From a checkpoint of a small mixture-of-experts model trained on Wikipedia: 160 squared ReLU neurons an expert, 2 picks a token.
Below are experts of layer 9 (counted from 0) of a mixture-of-experts language model. Rows are named router (the router's row for the expert), down (a neuron's output weights, with its number) and show model dimensions 0-255. Each number is 500 + 40 x the weight over its row's rms, rounded and kept within 0 to 999. Numbers have three digits each.
After each expert's rows: a language model's description of what the expert responds to. This comes from a sample of Wikipedia text that the model never trained on.

# expert 28
router:524539412609532476608505540536486495471441435522547465535552496528465531538540459532505501461541471504535454499509517545537440425542525541419566458550467541463519474461504566523530460479549516501518436517550498475476475510538579433435494523541459507499562496500437520511564473486482459548577587450467566483510519503494475474480527435434503525435433544500541524483474495519499566519459516476539546484522477558495527511517437488506524515457494545485530496453437506556540529514457572476501509521474474410522459472470477508507464465490481556531438510530503487498479435519534427477487489480530489509521435472567504507497524450488450538496479443493494508440554416444502477538556436562515506521466585555448537428474494609494470517490492520475495534458520475484574437496552436
down0:487486502486518526507531531489528475455509521544488509559518513548461438457524505461535466430404514505523570436500506468580440507557522463453488496496476469536503454524455489470443481496429545448448501493526448528508525502477511461476451542541498472499499416487585505537464548503508565518471486489520482489393537465445443422545484525481462489444514470503484495476479558531461521396507517478533469492513531540513466485484501530512493504511508452557568537551513482506568513473521422544562460502502511553536483580517550501605449518523471450486512532417418553465425483526588582534557564472525492544483568501509432543554489452474495463495584488458464433528552422527465494515505507490458551508448595533540560475545507531459572471496523505576524492549484516511525447493522526
down1:518580524462533535495560483460506485450527554520489473463554496465469449484501470508553596504482551502483483498628484540483487419509497521559502533536489496449484477515505569488537476481466411492541473447531607447569546517499517481467435560468508487424465531460472515433467517574442558474554508504410531481512485559488584550454437527616510511455443584561459555500505546510508519543573470509501514487496485468476460476554559488526512514544540487512492548474594497421491457503506530519487526471533528486517524518500407447562460567520500496515557536488471489508533463434504514530490501545490534522543533475550512468590485488486426499491515502499494440507471488533584544486539519539526451483429421533468461521495465503464481510553492484491505526489504405517494490453512449
down2:501528467474495543516515484510534487476483512452513559532470453482491520450471492489484488475538544486545459484514581530509468554483490544433442553452504463563454439487520490512541523434448513513544460468494484458557476506512496497501560481472475576542511478427401436506556522480560531469486444499497474521514570498538568578502488520425536472479525553463518477471553444446608522512579430506508512584502459471516509501514523466498448481449516455463490449508541387362490510482549519437510543506500498441478542495419487528480482522478444465459493507518503413545549508464462467461496490504493462600494508500468541451473527482460440481560544546463495524494563473558551487548470453499471454462490509543459494503480416561480446562534619473526473512495528506496559547512540499
down3:514520477437524446520501518579460470507517490492436552483555481548476468543531518427559518539523485459436546477503538522496477513536524521549495510453568500460550525494532551510511465525532484525493489477516482464478473467514489481538498558533505454477501440513573539593558576418436470433547472524545486522541433455475481503537496561558515515533494543514475544529466490451520465466488551506458497530528533450517522465477514495482483430443530507543437476405526542479546596459485568470517468490437564515554552484464471468459425522488507624531389570430458466498525453513577529529457504524471438516557474524489503566525524464480545485512507444535545501474528487488447461479448500507504504473469511506457486465547502488441630522457513426518492512438490443535527429559530509
down4:486489514461544461443478500540563490549472512465536502494593484521539518521465502549474467507580441563548508463567519508470408493453493532553490525491530454565519498503553531601484529459474482565502518522514480494534491536475543461488501472454498454537535476511439529573483492446501565522513476438510497505466444455491498469587469482488533563557567532445459434415499493449475477527548445486477494523523520441478478541457471495496504485469450468481417514527392458491520424535404447527501467412480479483522518460461487491438497527487550540489523532518491537474475514556472489501445451474431456515496457489403559530522509482575526496476513520537443511533460408455481510468563497488459455576524489495532518467488490536515510551493410536488544454559490559561568476448438568
down5:504545492491550599505461489482546500494471575459483443543547474566438545467527559511484503484534488528510513485506460581453537415572596471533502499562501460460475481499557462539497500476548496514457471448446495506446481463476436479414501477584488499551523494449523459578510478447508461530414474498564502486453513576506523495435459510534534425481498469452495556467558522623501486470500550431485479516544463412555494482474513481458514476495550473451577484522526462465484510504564493498543490566515478585504506521468484571510573467491529434526490493545501575539442481500506545519471489463462557524495494500534516507432538484502468475580495466442526510623490564522520501494526582590477505475477484544492498518511489574478547484489510498475452459541518477493502559453501526
down6:529498491549530544411448472506455539480475514520537547521476548446500478515478489483488536529523519512502574537534486538406460573535486494464478459516533516505595504471432420497474516466550449493512479435463557419535465539479543430448539498489491546619590501469469524494463480393507495488444416517487460536438492481461586472516476550577540525490471476481551545521509508526495497453444492433472498481409491520453509484536562468528496511543507506482504480429561544545549448423422522480471482485565490428402470459477525453484501498557539532523500514520465475510500525545469512483566488529498459528450538546499520439508543493500477550479498548493430468529488567516552454467461470482528456485428527472488428476535522548487562491443417500466473465549512479515453475513533483
down7:436487506408483533502503514461485443552454493530536528426526457419426574515510525480441496444476510483489430495512491512503477498523519531431489476520489496481562461582459511466509502483444464498445491477463431536526546528491535446507452524501553495529571548528419485417490516515512567478486524454439517519500547486481445470413521568517506511509479469426573547465494515463469490468504429540477557556489586407508457456483539522524404538565491552534482513514484450514483447465492474527527481481464484555495580533509490576526495497459424471530486486539516454497443428506419498515479463540459460525519477496461573515552428455427561579436469505460523487479526466489517505535478475480546472473534509539455529491508482440545467518469551498596561479569491559465464468492465484
Conflict and action verbs. Words in accounts of war, violence and action, such as killed, defeated, caused, put down, plus prepositions and articles around them.

# expert 5
router:523526464566506435539458584547490565444395449525538479475522496492516530563555450500532492452475460511549430536512538520545468439569582459473555409462466517461533441479545491519482487480537478528476450587537485523467429547514534412436533515465463505525497504460506534474594481532476461511519571448546508552592529483525461438463537486472592502515475503506473487501476532447544573536499555457548537518493570546507488538518403448443452531502550510496560483479507519545562498496444493499496498510460496514473496461485521488524500494511487541432499441500535469476519525544482495514561446426481516554576482487534512467423502454439434552530464454456462494482547455488502531502501475477491476470469489548551536521450591532514458492536445544436523470506480510487503438435499497
down0:569492501451522479497554524501544554466514469466571458504538440520423553504490522456494633501426513476515463504566472502478385449462449546510554549492540453509540513520470524503500532466511475481533495494568548523495535484496479452542529517524478624481485543557481489470552491569426486496431428529487485537516525476500510526533472497499467498537534523532482500546573477530539461390526461472506468450522445503538486507520546553454520559484557532522385531479503491454419444481502477519499470498522479438487519529430454473466494448487501439512516454510499451526492477522503577517465530541481467493476530512561493530470507494512477532438497529468514447575438552430504506537538450455563537525469438505526509550483449505480429401510500507513546503461387461460510457467490440
down1:462446479451467462543529548410461493423474543494509436497454506486547466497521466527457552432540502490525478504536533492522536473518546406481523542485523491462529532535567523539506574503537550479466524508492545510553569503486487462522514567501431442544465490529516462528528447492515527413470457415487516499466506515492491514489539463459423425555474464464375485558549525500594533453508558459470522470485509545460456460500474497469519463522522491452572551556484558484514573474502485469495447481471451490497502537489497472461447501501527537431503465532595540499541491571516530558543538508467446461497473487507437484484390492439502455433483540501514494438566594447529563552482522435487520554540544481512543500516454495467437523516481511559416457507478516478460476460552503
down2:529504467450479424575521572518508533465472500510489490559505519488557523493494476501479499546431569563520505506519510489434509502520529468485492506484559399467488424512464524507585548508508548445480498465419474540589545463430539478499496506498488480497554519519520510444435442530500499415480536530611485414440497449510518438472476490507492488558552476529472501537537560483536542532556450516544609545419514540504489496509446485522472580484586480482500509498549577410520480426499433498437481495513472527396545496512522495465607463585480539498495526514551485467517521513413518561510441518462474460480512514454556461574472457569504510497427496525536469503510497486494479514511458472477496488512491511579502459470462462541470536495501525527501544469519555506452446506521476
down3:521501549509492445486484552559409527507502515556483560527522559505454448454455481501454472479539493539535460524466432532495501445490544468484562490478494513542441493520525439499513424493480516523518492561510432505517440521547463527443490469481580470468473478436507491532488516554446431464520506444505425574545536511465499516486534466512493497442491556524517526459466498487488520512464513560479570555516498501543487541501527507536552491484546509461491453561516499552542499485414418522456535548591566464460541476502538503480439474564481560557567485523429474524513474507493496524462487518470542469471410488431493567518406509490459496564477516477474536558438494506466535543565500459574530561454561485526538523590502510516570503549452485551572436624531523565548498513518513
down4:571485524558604515501486498520530475547451467529458509541463542505535557451465442462491508473484516499485465545502483513460533542571496524454503515489537389525460496469503542482478442483456476470389524512540513516560549451501524399499482504456513452444497518541533546457461451496504468472436481492595470530488520478465523478465500539579493450533569478627568518484427522511552492545505535446483483544474550498561485467476451428559487517518523490449519519522587491549433432469518535456492497493525472446548462503564452496506478504488471512553477569508512444552468520479497496451521520485478501465451451471461493409541485416434477497560519470522471496518529484453442502505457467509570521500441543410517515458445490495475480551596541492557441481494478468505559471446498497
down5:524485539504389462474433490469531513482424460429464445540551507489499467516523492551484447507540473520456559492512508484457434473513527428586439481466491482459491553469493526482478512527481528506450466444515535544471489477547403479552491540504488512538491477449454533436520525516541583429567561506495487555549478537499559520517506552492466487565496590523546511464526602533495504515499526521502490502459553441527491486459488560506459505545516436506373575518487502437528500561498459510455558508556515553571512524471572479562551502485483482513488529485570464507491506447489520521547413506502450471412479401477572516505579494534459525481524545584525422467504530461471553566450531477486456482561474522571504489473511479505478520495494457495525550475485529450491512475503551
down6:469498503493470487503523469508461465472458501555469460501515503523552492513488480536512515516433435477536532455452523492508588459454520513493480495556455507492612500461519495392505475512454556468510505495415529480476553505394525479503499425427540403485540530458498504546455461497536512470513539418498547482477464485519492541491501573457493490458446552405522467487469437480481419555500458445597503498496477540499446536498519362452415519517508481513483546484468472553479492568530472525508524502489577473557469437435458443485513548482510476534486558464584506529528565505472462476491498562517472460565464496503547463521474541452513468534471448543514513487485536479472492545476508535519456625560497464461541425425526510542524461501557518491507549470509499501478558501539515
down7:529458539434583489510511519489506522495470484508547535531501506526477514516549533486512436459481446525526514501472545512495555550495508476489465487439456467480490536555428557494534499461472390481532542466507486485581436506580451469477499480497531545464475481548504519535470480488497487534523536459478523492467457483496521500425535465472512480477498498515449562544550502477544565538449453481560458505453463398478511536541523476501478410448514575530537588460463475470489497547551495489556535485562496511490519504477546515454491433522464504527508526515444478479484556549433537453435494503506527536490463413550539509499509511518587438520540449564548420477531372447491581508459580438521415505517537472572551469450472514467590573501472493535555498554497491542515575502469543
Sports table abbreviations. Capital-letter abbreviations and codes in sports and racing tables, such as player positions DF, FW, MF, team codes, and Ret.

# expert 22
router:533468462529517453485475584524483561503455495560528495482518464538524514515519471547478498446517429504535434591493557548567474493547546440458524467510401515456556459480555541517463468497482425474550439526551463461476461550528581459414475496509501562538492577472479557494494532511520473508494559459515520529542519489509432484426518453423515559481467483507489467571502436424491540522549524423473511445549505548471476487553476446403537510471562554561536433429464506525492544487466503488474527521528449493514464429473454590564497462480501513487504426546561486490461462520522538416516486445466497531534463500536522527478489469495469514526415467463490563510524515495469501518542473531496411488475546506537536463498550498536464499435442517483480488522523526440544488478555420
down0:484522484421480457532544486493534452516488494482531519504553511495496506502437470483541554469482468417490538552561484546480559474512505529510474455405498431527522466497526535477501513518506465583554450507421508498542507524529506589528467506534487468499417555498474442506438458484471524496484555453533588477507428552527444526537577505506430504547459491533522512506460455553422531417438455498509503422529463524454589518510494520592463516470469508569468448533517420516560445452538485500543449494436474504525419537535572430510398493504487499572488493510559472562537532515510486494480501528446499438495532484508442540583480483582466462553513501471495510503491551533419515495504520493537495527447473462552508536522477447507477523600498570480495525498513526562529449492475533
down1:515472541491587506533510475497490453498495521498508512580458410481515569455465483542464509463475500567521478502486424388533446585476489496452518562517418550457565460496502472582526534467518442526524507519512552459507466509483490532525457428558478534441484514501537502525499452515513502461465424474464525490563507490531518587509491577529481469541488567485457512515478536485512558423587488521487481489506545429483529475530459571527449588503486489460487545492529478477473461377517521497540604513555559498486571507512522537492536538488481508484456453473512534530502499537456544573412483442500531453507482495502502489498465477455529493468488510525509452404549465472477529469512472443577612469521540428479477582483507521473542469515464516544499544530505476536538511424509502
down2:511432566456483464501474491479470473524460477470502450579481488445481434466476555483462425548528573463498457483491520563511476521519480460480560476537525499473456483462465444513540534509439469467514595552533540509484521557444474466493544472471563543483495473475454514526472532442522505454535501460552567551557487567514469445420491481441551533477445454499460529500481532535543612435473512472496420486531526553541525553479472492485548510522534439499542532470492459460465437489458473493502519478446447474588624482478529490461491525414504474468518441518538466560537504532506498532488491547571522496404510515421510514548512462490520450509566438561465527478428490454529560560428458525462502438521506576534537494530520439489460444518551529454514495483478522546492478524485540
down3:544445499485531554490507523545515553510495541516471469525514520497512499470436532448573555557523468460507462500536459510422515454504515514525530481593444489544455498507516423410516554484477510527487460532507489499469528472493455515533527466473502554454527518516529507482548537461529497477546532522497556540520516520565543510490506515486446531513492524495515449458453537456508449505479489550581542498436485540492438465563471485499617456538487515462522449484558560458489545517554520436429442481487478519480559576493496506524510501552502444444471535496486535571504480483406521462473468483534452563627505472480513538553507626476535430512501486585480565487463496648490544569441494490490493583535473433516487487458469495507477512539452447526528478420482543445509470519498506
down4:530481458376450570465468464492539505472477500462479489488512525507517509528500520553463505504533471546477439503509484453518420496485473494511542597483519444493511453501471462541463459474532483490481526415437451469442497426467489480455529514514445516503463518515449571530462497528507416588554437486530504508503451548520514517573418445494548520520476443468523443579535526529480496474476492569529505391482490474573526496467445469476524450500466440489557499466525473486499502483456503498464476377598498495445501504492500485499510555410514529573470481534526416474503507579450505506494545530534609509462496455510516561540417537495517506483483482494470525470450547590523446453510557579450540491457510543507511527497472488440473469458462505484463527505499527503530468555421490
down5:563554470466463513545547555498456441499573471498541518503503550455475543513507512562586512554523520510534476498455485499467405498448528491510501490509518519482454488539506521472434489447591463485473520501547509524468489482411519493572450442425428534452474516529530513539476459482549563446402454466486532459521476416528507550538553497527527603512476552456528493445481488509566525439499577511503489481431526427503496517476506575510489507456540517520481473494500511564543509483526455522535451522493489448587498504470498416565478461507516443492548528445453425475502548530526525418500546492505499518517507482513491541472514506518531542407461451525506485517450547473454508545467437479505534421416443502415537572447466463479514470553541549445508523510526512438452537535530547
down6:469402545550583436508548465522502552511498556467453470539512536458568478397553531491484467496470553435517413487498515473486448517474493541479491536497570508529456482543489479477470612468547493503597470560557444596452519451465556534508495539499558463507501535513514480445530520541460540470458458499497491548463478525491527459545485530546540418453433373521448488535467482420482510499523460476529542500540532541538504544476494456578551510513483557503439484518542516535522497446516486542492532586518435512477504536468481468373457551525466539554494541537463482472501507490509488482541451530531506440498529563472500556503456548531573537516518480473465504514561456444477468496448522525476471464539452503555539538505506478491488491463451533446426504486493501470543477467458508
down7:479509527500452456487517516484493486518466524510520462464489488470488461521480538459515530526480512489473507549481543548569451486484484478565483535486507490597507552519500457423501499499542496590422531505499490505534598498478484500573434452493572497537482583497515479484528491565544491506354481551446495484534523475511498523576562546542517475508488476501454577483507446539561440545518525522562517503463459524574466518494504505554562518515440477502349512529503454524513452450446486518455485531510408509450503546482586539567492459489554512479514467536463620542498520524550475514460455546470517449488514450513544485399452518480494519435450479513457528496440529494468487460492468546517511454439499519474450489533532523469527487460452547494522500496496586476537579558485431
Organization name nouns. Head nouns and pieces inside names of organizations, venues and brands, such as Museum, Street, Center, Bank, Legacy Records, Bellator.

# expert 11
router:557511493547568473520517533519503577513483490515541436479507455563527531527492522562540502430501519490448486537469514575526455457598516516475499480516469498432554444511525513465511475464531438448540529536529478481454487536448495430427453463517507551570504536541475578561511488545497483587581538481488526542494519543551447498457515476439468531458418529460549446499504471547477557472430519497557532452526511554483488529490453487446440539502520526471524482477508516612541576543467568516421514523424455460495464480461475550549437487458478527474473501554541523523499427553536517421523546483533518519516511442518512504464563473446509528566502485488468573462490456497536513478468430542445525457477534550464527497501563537530448474455496598464475548487519478455566478466502453
down0:409473636473496441429519518489513520409488445578430523501450486473518503493515521563464461539517517522437528448447525498515436525466489545427510506543467502495490485452538458502583530551489542503509589443464549489470556456441416504455556552511482552525562513472515488509495534425532516533517529498545528489471420473499510509520531448503476522469495467476385473529486466466478522473509503497508511516471541518499491468499572442527464505523566420530452540472454464452512504555487521450486528506474521550460481499491562483490502506554512517471522531522527465420508566491546516508588558470520544507512397510536499537524501522505511488510460533470504510466427524465487476619514522500578568526455506464578548515519526562525500481468467503467533470414581472510489432465556500
down1:554529483498425502531458481490430470528479525525488546584478432575547531512488526453499537511532528557543511419518492538542534422542522442423470459451520481473460513517483483460501556487508412479504475526532530602539490518500533540530497483541459537400471535491495480558539451434498538447485503476527518425556556573481545547446471521484504465555498549466568445504543498560496494490501562539547550537499507516465513595498470528451464501579447500468553484516524528559544471500510464519496526446528533471500531479492449541458568441449511513455554462520433527506568509492524421521493444482528524480499514475523437456527504469537512447517510479405510540486524421535513515503467513444504480475518516603561531547476582532469473475534557507571485551524429548564496494442468504
down2:528490493527507409448460450413541519481541487493517552479485510495466518489506486443514489526524486457556519427513519540514425524511533463516443522415439497475494503485549488465481546469541509557500505547512476476548507480477528416528528511487439503523496545446428501526448541397453474548484450560458529495600521565506524483467491503549480557508527587456526522501482490504529503447514448480550476545469472500508508387430475464455452462479495498578454580449467464429464459488455587381506486562551469498567480524510563573537480543495522486537481512494557421451493519511449560517446563559482446529493474524568498509464496457476572485524503486523524444532576460461521415511508487522505481459519501497536438500511466519488527533493498458537479528524507473439604512519474507
down3:504492457477506525571537495438475453478489480581469494593587491506500501541552501569514465489487434417443594446544490575467506475506510550491468549508504473526418457522479532554473455574510501522474494455452515475544513481438535492489465481528495470503528495499477458482485570536474502544458437461519508468488463491486470449519493566477455506552582499515528440452479480515525467479509542474504584458553521500515479537491502515454484535452504509617398545545552517493548514430431535497462486521456524517440494533509512525496511535465491555555388500458525460577534521456485531438494495506484507452476527477471497523505466453529468589500525561495490482490533459537434454532545553580505510490451502514509437468505392561524528543546477496564499572546542525559519534518445576
down4:527460450481524547547534493456505470468575459480519549559484459435490455488530501425441492505543432448452504555491559483518547508479455521509555517472436469486500445495486486479459464568569523534462518473472466495558518502550609469458519564462509520556486559517447488474437479527485598462588507511526495521492499519498460500562528500456507484536446552563453487487485517509523488443520581562530485525478443459546524498475548512532571507555460459498478493566475500525453443573597534519530447552533446533521544533482459555434498515517473499531533449533473533472549465501493503474511490528445498512491502469547500422512521480548553517482526480482539543453510492541531541491582530491442504514456506566490492510542504534452481556563454531451363427454500500421421564502455526
down5:539504509505425565488520517476476514506532508499475525485507415608519475475475476510527410489463437557448502546462486500444504493531494583475521556439445432523458471512494470484512521477475555422513477485485515473550429573490470536523508525485529454449510473421557473429444459516495524558523549494522544523454511490491489523486492554477457486584514500478475437494480448511518559520524511437548461470518444523504496565510480503468490539456513525468517555561446523522555561465485418498532554516561502434547483466499494503501530502464470381568509453479450471506478465528598550502496509501523537528489478532436511482456495549532499509488514567533512477514532454510437514536489548407542533509500481530561583505508403524497500468410539468477566606421555527501496519460587506
down6:507479497546500526496524507484458492453582518436567530507554448506508546483529549463520423478536539532565434537533548558528580452523505535487479540512532571521514511502498446468458558552467401533507462496456513556574521550518556502467592494493455504480508509449530500482452559577495441484466539520406531508468568562467551504540530505564497491454478501515541537428614572513512534491546473488528554466574449498576518434509462529484485514492534558500521527503520508585534516519494450559565514491475483495398511472538561524538502503515462516475511440525493561506500497470521576509492496535514413517544480522499509510558525456481474497539472559518521453477471522483488489495497539562455493496471519527521482545536498503490543501466463488456552468502483533356399456450549525
down7:566487534521445450470499492458446540471452487509493508413556500549481508449470524554543473530559505488559512476524440547522506552470487453502510456466556456453512479442450500532463497498471552478479432472534497456503497425488538491473534471506503488527517480607505470479488465494545520466520456496538527507487497525510449517513467556452477459520529489548546512502543376512511487473452570492488436544544464498574449541619466478556512507493438449563454470502478442531494482426502523528445492540548452512430422502534513521500569440437516522465498509529505507434543458467446524569461507544498463485501505497488460537475464469490525534506526556485470477555479467553606464415465456491441497528541483487565341416532567472481503536492521528481570519482513485484539491500452461
Film and TV roles. Words in film, television and biography text such as film, television, episodes, Best Actor, premiered, and short in short series.

# expert 9
router:548510470550509494496446581505469551471414480537574459502530498544493499548549481523510596406491482530510472494509585567519475497565517524462495512506396507474522440486559563525517448481491478485511484524541562521471445611498513424487442497529443542543481545476480516567552478489468504552529565488525477534542570507509489473509494456502500584506501485507526460565487467508508530522496468460541504481580550558525524533523445469456486539413542479551542464534460500543491567542465511540435539560488515449505462496491449513541484496430483465486433370527499418526472491512482492481495497504516498509538476510546517563470543448450531527565465501497443571448535516510488484478573425433463505460460575551503523542518541547566485482514432493486451528517455490472569491487494476
down0:531428426466435580557572486499505497490558551513473462516498417460513573492520557463450519537502473490540450542542530482442509476521526468542532546494466498581494531514500491510437486508553515523463420521473524519515486463550465433535512381522443548464526423441517552505503467402558572504438538469552494520462581461464460518519532455494520447523549435459524531484530502503498478519573476472500590477507543472526531504535427465454580518491524591534473523428543515564458494533471456466472469547548480539548493441506463534526542540524518506443523500552492564554476517515400503450443541494491548481540445500489559494528503456481580502534426478530488482473511418482513525513475486467491559545513507506540516528522612466474454532476490491533487500535493517483498493503474522
down1:452476513479487469465467457489462440464511482445495446558497440492489517511438455519435458519487565493607519536525447497538479476538505479470534451496571568448503448485526510524489524473548449576493489455472439545521440506552493507407486523478479555443500471520529503514456460575500528521555406487520485520495491446538462455454501470541496452415532504485544497556440455545562485489542564526450537470479448485479601462544505483498517486565469488520475481497449512510506517510490482496495410535462552463462541478537507485462472476381506477477487487490502536624537533541501545496500461528489634495451528504510502468538521498461479517495541491540511442449485432522465443484479389496537477484387479497455455511496586494502510440548485470500494523509493499465556473461523423
down2:516467463542547521449466520478468439465555506462518525508511462552483445513488462526446538540519490488450561515538464457477423452446562501447504485501471454540505534535490508526489413502489563532510526560422406511426490535548423598473536587508510577542527555517481550496455496505469450498497423523503500509563522453494497492438462469492461540433505478435509558487478534522483501508552470526498490520511437524501524481443540549533499476472426548451491525509565479576530514529512457514476500456466521475476520552560555451517500475454540504513541548464500494442505480450539497535494440455512481548512611532476519461547558466497528439472435495484417576506509505533497493530468523517603462478536445550543482457596513603513504599535532489490488447530576477522511495522530502
down3:546513460460503505477581492521457575450523463487553468518562498486404558462511462509468548524519470513520597506511476460502466490500478510472527469529551530546516509501421525555467496462512454550512495488535484502524540482561508501575501539522561490543430447550535506527566493415435503539481501484551529476567461473381440518474491477516524528544491468538526529568475506455504575543517489513465482494528424469486564505528543579528527580557473582517519495473422526505558523442596537496504516511410507509488495521506501573484515523453504472596501548541454475421473503496518548492541459489532587511446571551478501522484562441549571509478506478526526524498485513539549448499481583573514543477472527523483540441465479477479523478465510510445509556526458470560490483523584459
down4:540452508530548474448390491605515496482538456474528530550485585530465512489446518478529521515562489428557415499480486497508545543437489524534510543525457477478528548518474486545527510504554491523501507497492519523557509493488493483533492522463463513470479562499527488470521502549416496474492463507496511544595516503537549471467501434521479480454477488491418465470476514488487486535438458494426532536438532432525433459557538549487529499476493477451498510446518584517455494432443451435482461564525491507463410526553519532522526411495505522466407600462476462490534516521553533519475561570495493512443497532451614467530500504493503443556490552461453506490506534506443465464468502508496611448564447553515512504481530495486476531521522442556461517485556511515447535485428594
down5:480523521541503483517536473551569516485488561414580442423476449530452467456520510509521483521498582519451498520463469436527455506576523456519461518521526461517547497478547549520477458561533524494520548545544439513537450494554507474521473551557549440499532477529508505499530543463518537553457618415471460513493518551546471509470498507533539490524444540509503449432526521542504501450515524468530538450520436495497471518481472573481545571487453486536484452502529413561540558515494571470501430498477466454534546467474432431500490485569475484533593503563570500486432526448557493414502477493509463572582507545480515480513539487480526513486453462459520530473518518492546437560542511482503576547550451506468463437465501474539539485458469424516471472476517467439517603499475506
down6:502502397526509516539519540514568478512540491560509441498498454451455516493491492447526439496489465447483464566501479571495486475476445482483491494471499494526474461492470551473506536517442486477540470479477510555515465507569470488484481564472515485520499571635506484462447481541490498527628520435561523496489479493530502500511562534501481416489506475498524472508524515515492481579461555458551439450507499474519538463550485496485449410475476429472637569491488529440491549479493520466433548453532496531422529522470465474475513508483572551495456484483448446470463531583436524533466525522428519503567542523473545415467512493535508477461537478456582396486504491443481496477401459469515522500528481472539482507493590456478482526486539486504523435493561477483477517547563545
down7:487476442493491469459409462529420487498570528450507589550494516513453489484457443481550515464469496496451496463481517427536503515527485517523505473420448474508488484444477575486494502528471543501508443527472559537520520472535484502513436459457418528479463510513528541513510474492470541499495480538482556483499471501373468483488577492516545597544526560546551401494551421498475484524531507469399492460423440608509447538457499498492521506447447486513574505521523498490466530436430549519552538456484446469451528591515546495498489490506525568478465520498486451496512527484473507519456457413542489504533584490488467436517527493523479520548472488490556514503576547477508454472515485510513529405527549529496485528526474466553510498509525591511510547496467546598530436532450464
Titles of competitions, works. Capitalized words in names of championships, awards and song or show titles, such as Cup, World, Women's, Under-17, Love, You.

# expert 18
router:497529506525555497507473573527478511520479458508514504544532483546514571561554462548534513464482509494540469475506480514524479514578539577475502431580425584459491448450573506498457363496514484474519473554567482437427449544528543452500506507499536558543520477506493523492555507550500487551476567441458527492524592519550466524452543482461545545513444543511558488451464453443474484542514489459520444474461592519491476505522531458439509485468519494519559456469496569525556514471479542476464538496484484467550408490498489535499433499479448477561489445534487544421492529565515466479473499522501489531557488440516504459485471435506427566542521475530484515462577448461476493521550432536485521522476503509482528437466559499536476522453390530457459514516528464484523515409565477
down0:426496541524526447519485512558504523516520445462523522513521485503491598508538509495566519452451539516499516416529480483452505543489409525560503463532560493535510503503550447490508454547424431529464480544538479567506486503542424513494522582542534518524538466550530475459554491438471436508398453462491484534538528466532503478472434602517480484483490464492533562387554531484480536482529451523513459521495565483421483509517552490459500528535474487513423553462537433461527493586486454475538501475444502489446512478490577472498455475507504507454508468540464470538528555455514531528515553474541421489559500484474561476506466505483552552495542429461490527547492467501476592536574477495506533500448421418503477502493519499536513449512430531436508535473603459437521462485465494
down1:453449461482468527474478457536448480499511442478490425461468539515504572509510499494477489504471482493468530513481522516511563584498487525513482583480489586526520533453441483512516520497492510566503582482489592500586569449523452566480419496502486463506522488530491493433496530580503419485526499435538481510512459513537443486510501475438463474567482508529503530505508420510445522495467477487570542529514561486537499502450436446510522466528440456504550452552480498538481560491444488533510470494547463519477506522435602498481505491427546565537413582504529488537460561529430444497521580456517539532440529529510492433502514497496457516438455461546531483459474516390443483436563517473554551520524553515420549472491528581492545502515494499501515463568440511499507436531559517
down2:552505494453472430553493497540540537475628509567482506458510496547537516534491575520461492469475478421474502578442458560519449456475546490483484522493504500579447505500501457502496474488481529464458493522469593480537605517524571509496480549546497529468492482549432521504501518580495505487544552433424493513519457534502451443476509520595534545530537512505428496580508498539445472464498508521493574468577555420569480490570515501528559524553534527569459497502464413455476458551469476533510482577454484517521543491436506525569521520454530468579539474469595505497529529458512565513458525507459434453542436504463493443497556544506480549520444465508471533434493463521549455539540465479530491473484527472473570489513433523473518470527502482520457493534523506452518493491447502
down3:529460438525468587522502561474563507491502502537522574457568459517499523489526493536551478524497519473495513544497441542449504471492484464473451480539492467535531510530527442512500470487429442548452484533451540521478519503481501502513506513455544480497542562498548546499418452501490485490468445555516492574554538492498497504470526560539507522455554552574534455590513520510453490522600558446543572515468521397511451489460475536496510485475494477496540501465511572444471488445534529510490554409481476570533481544447500462517521500447508509483492543602562452396426540527496547430462541413466502484539499519501552477565527529523536517546500553420441463486512504513457457504495515506536531590466454560559495402513530540564466489470514523461406534492486436506544487523504508
down4:525529508454475467543441534559468523555541472441479475463529460512468471545535466469554525539474548460473486472458504493466416456514509483481534523469512485563512507558552515462522450516519461492541424538450527497453499523481573536519533536475490524448487541500478553538566438476535502442489469476500521418400489510440472503469451521578442545550476551549493460516519569504548489550485494556507543530469479423565427489520535477500543529551551467472559507503485480431556498531511455530541514524439476417459501469466544433492547480486473502559533490447458567445494570516548484407511478544544635488529544471573507437496565456496489491499485473529502466457543447535454516557506481508509535472507486526535616547457551504492469547561587495519513565521495477494494499528467453
down5:470497464483490475512492488429455475562471491525522486448492421500487471487470487407557476472516415506577507499490545555555478493474520479493482495427500499538514471606490465548502502494491489558537504533557431626471477532422545526468534487504471484540516535457527497590456517561535547545477474494522458514531492465562475525468429548491546578496521504558508502528515467539539507519505477462496449499575465523513536517498564504487497525436458553518480470468505459516460448482517601468527583502593563500477485507447490457499576438505458527420503484489426498506501486431508533486452493560497486519459535542552443537492531514504527487536458487511553536511477422439456486481477476505548564560372538462518475457537553519562472475487499466498497550562469487462489496516411419
down6:522528596464517513491537470487495468494474504453492474481505552476489544468569451550460572488564451450509470485550599574464533483500431508561471526563533506479554505497479513482475526480500475498477503517490444549521504491496462479538560485537527552535520489482442440465433468571470471519456434566531507500524526472523462493433480452498523507476516502498500474499476456418485471510478436518419503453425606557512541608533515446513495530537564527496463463434561520501483566561496536460492459495439495579499531456561511464537534498489488451498480450415413575624495554481488455520493450507440485468485505547520464423543481522540523527475514495555558517556498438465512398471539525456505487468449479532501525527503426473452566540513511564529485496518508495495447483493538493
down7:557410602464563504562463453592457480478483472542485548485505630482538470454470531419538517511570616558440532501516406523513514507517456514422464544505469441509506449459537552522520513481510524465436540484499514483480464486510402509458557475469521492479524431550481613544528459518487498513498519461531439498468436532386469478468429476483520592490455487471544466532539516465431460490468575594519535451554481507504443468537470459550538508501466499513550574547509477465502500516480510514458522581529525479517534510534479520464481493515489469480476436513518435536492510465496513513488547520473539463467526423529438493522408494548501509480446473552458521485492513481509522482449539501502475433449498483502438529502497451475499491505485515546472497504551482490519475451484521
Asian, Slavic name pieces. Pieces of transliterated South Asian, Central Asian, Slavic or Indonesian names and Thai/Japanese bytes, such as iy, kh, š, č, ā.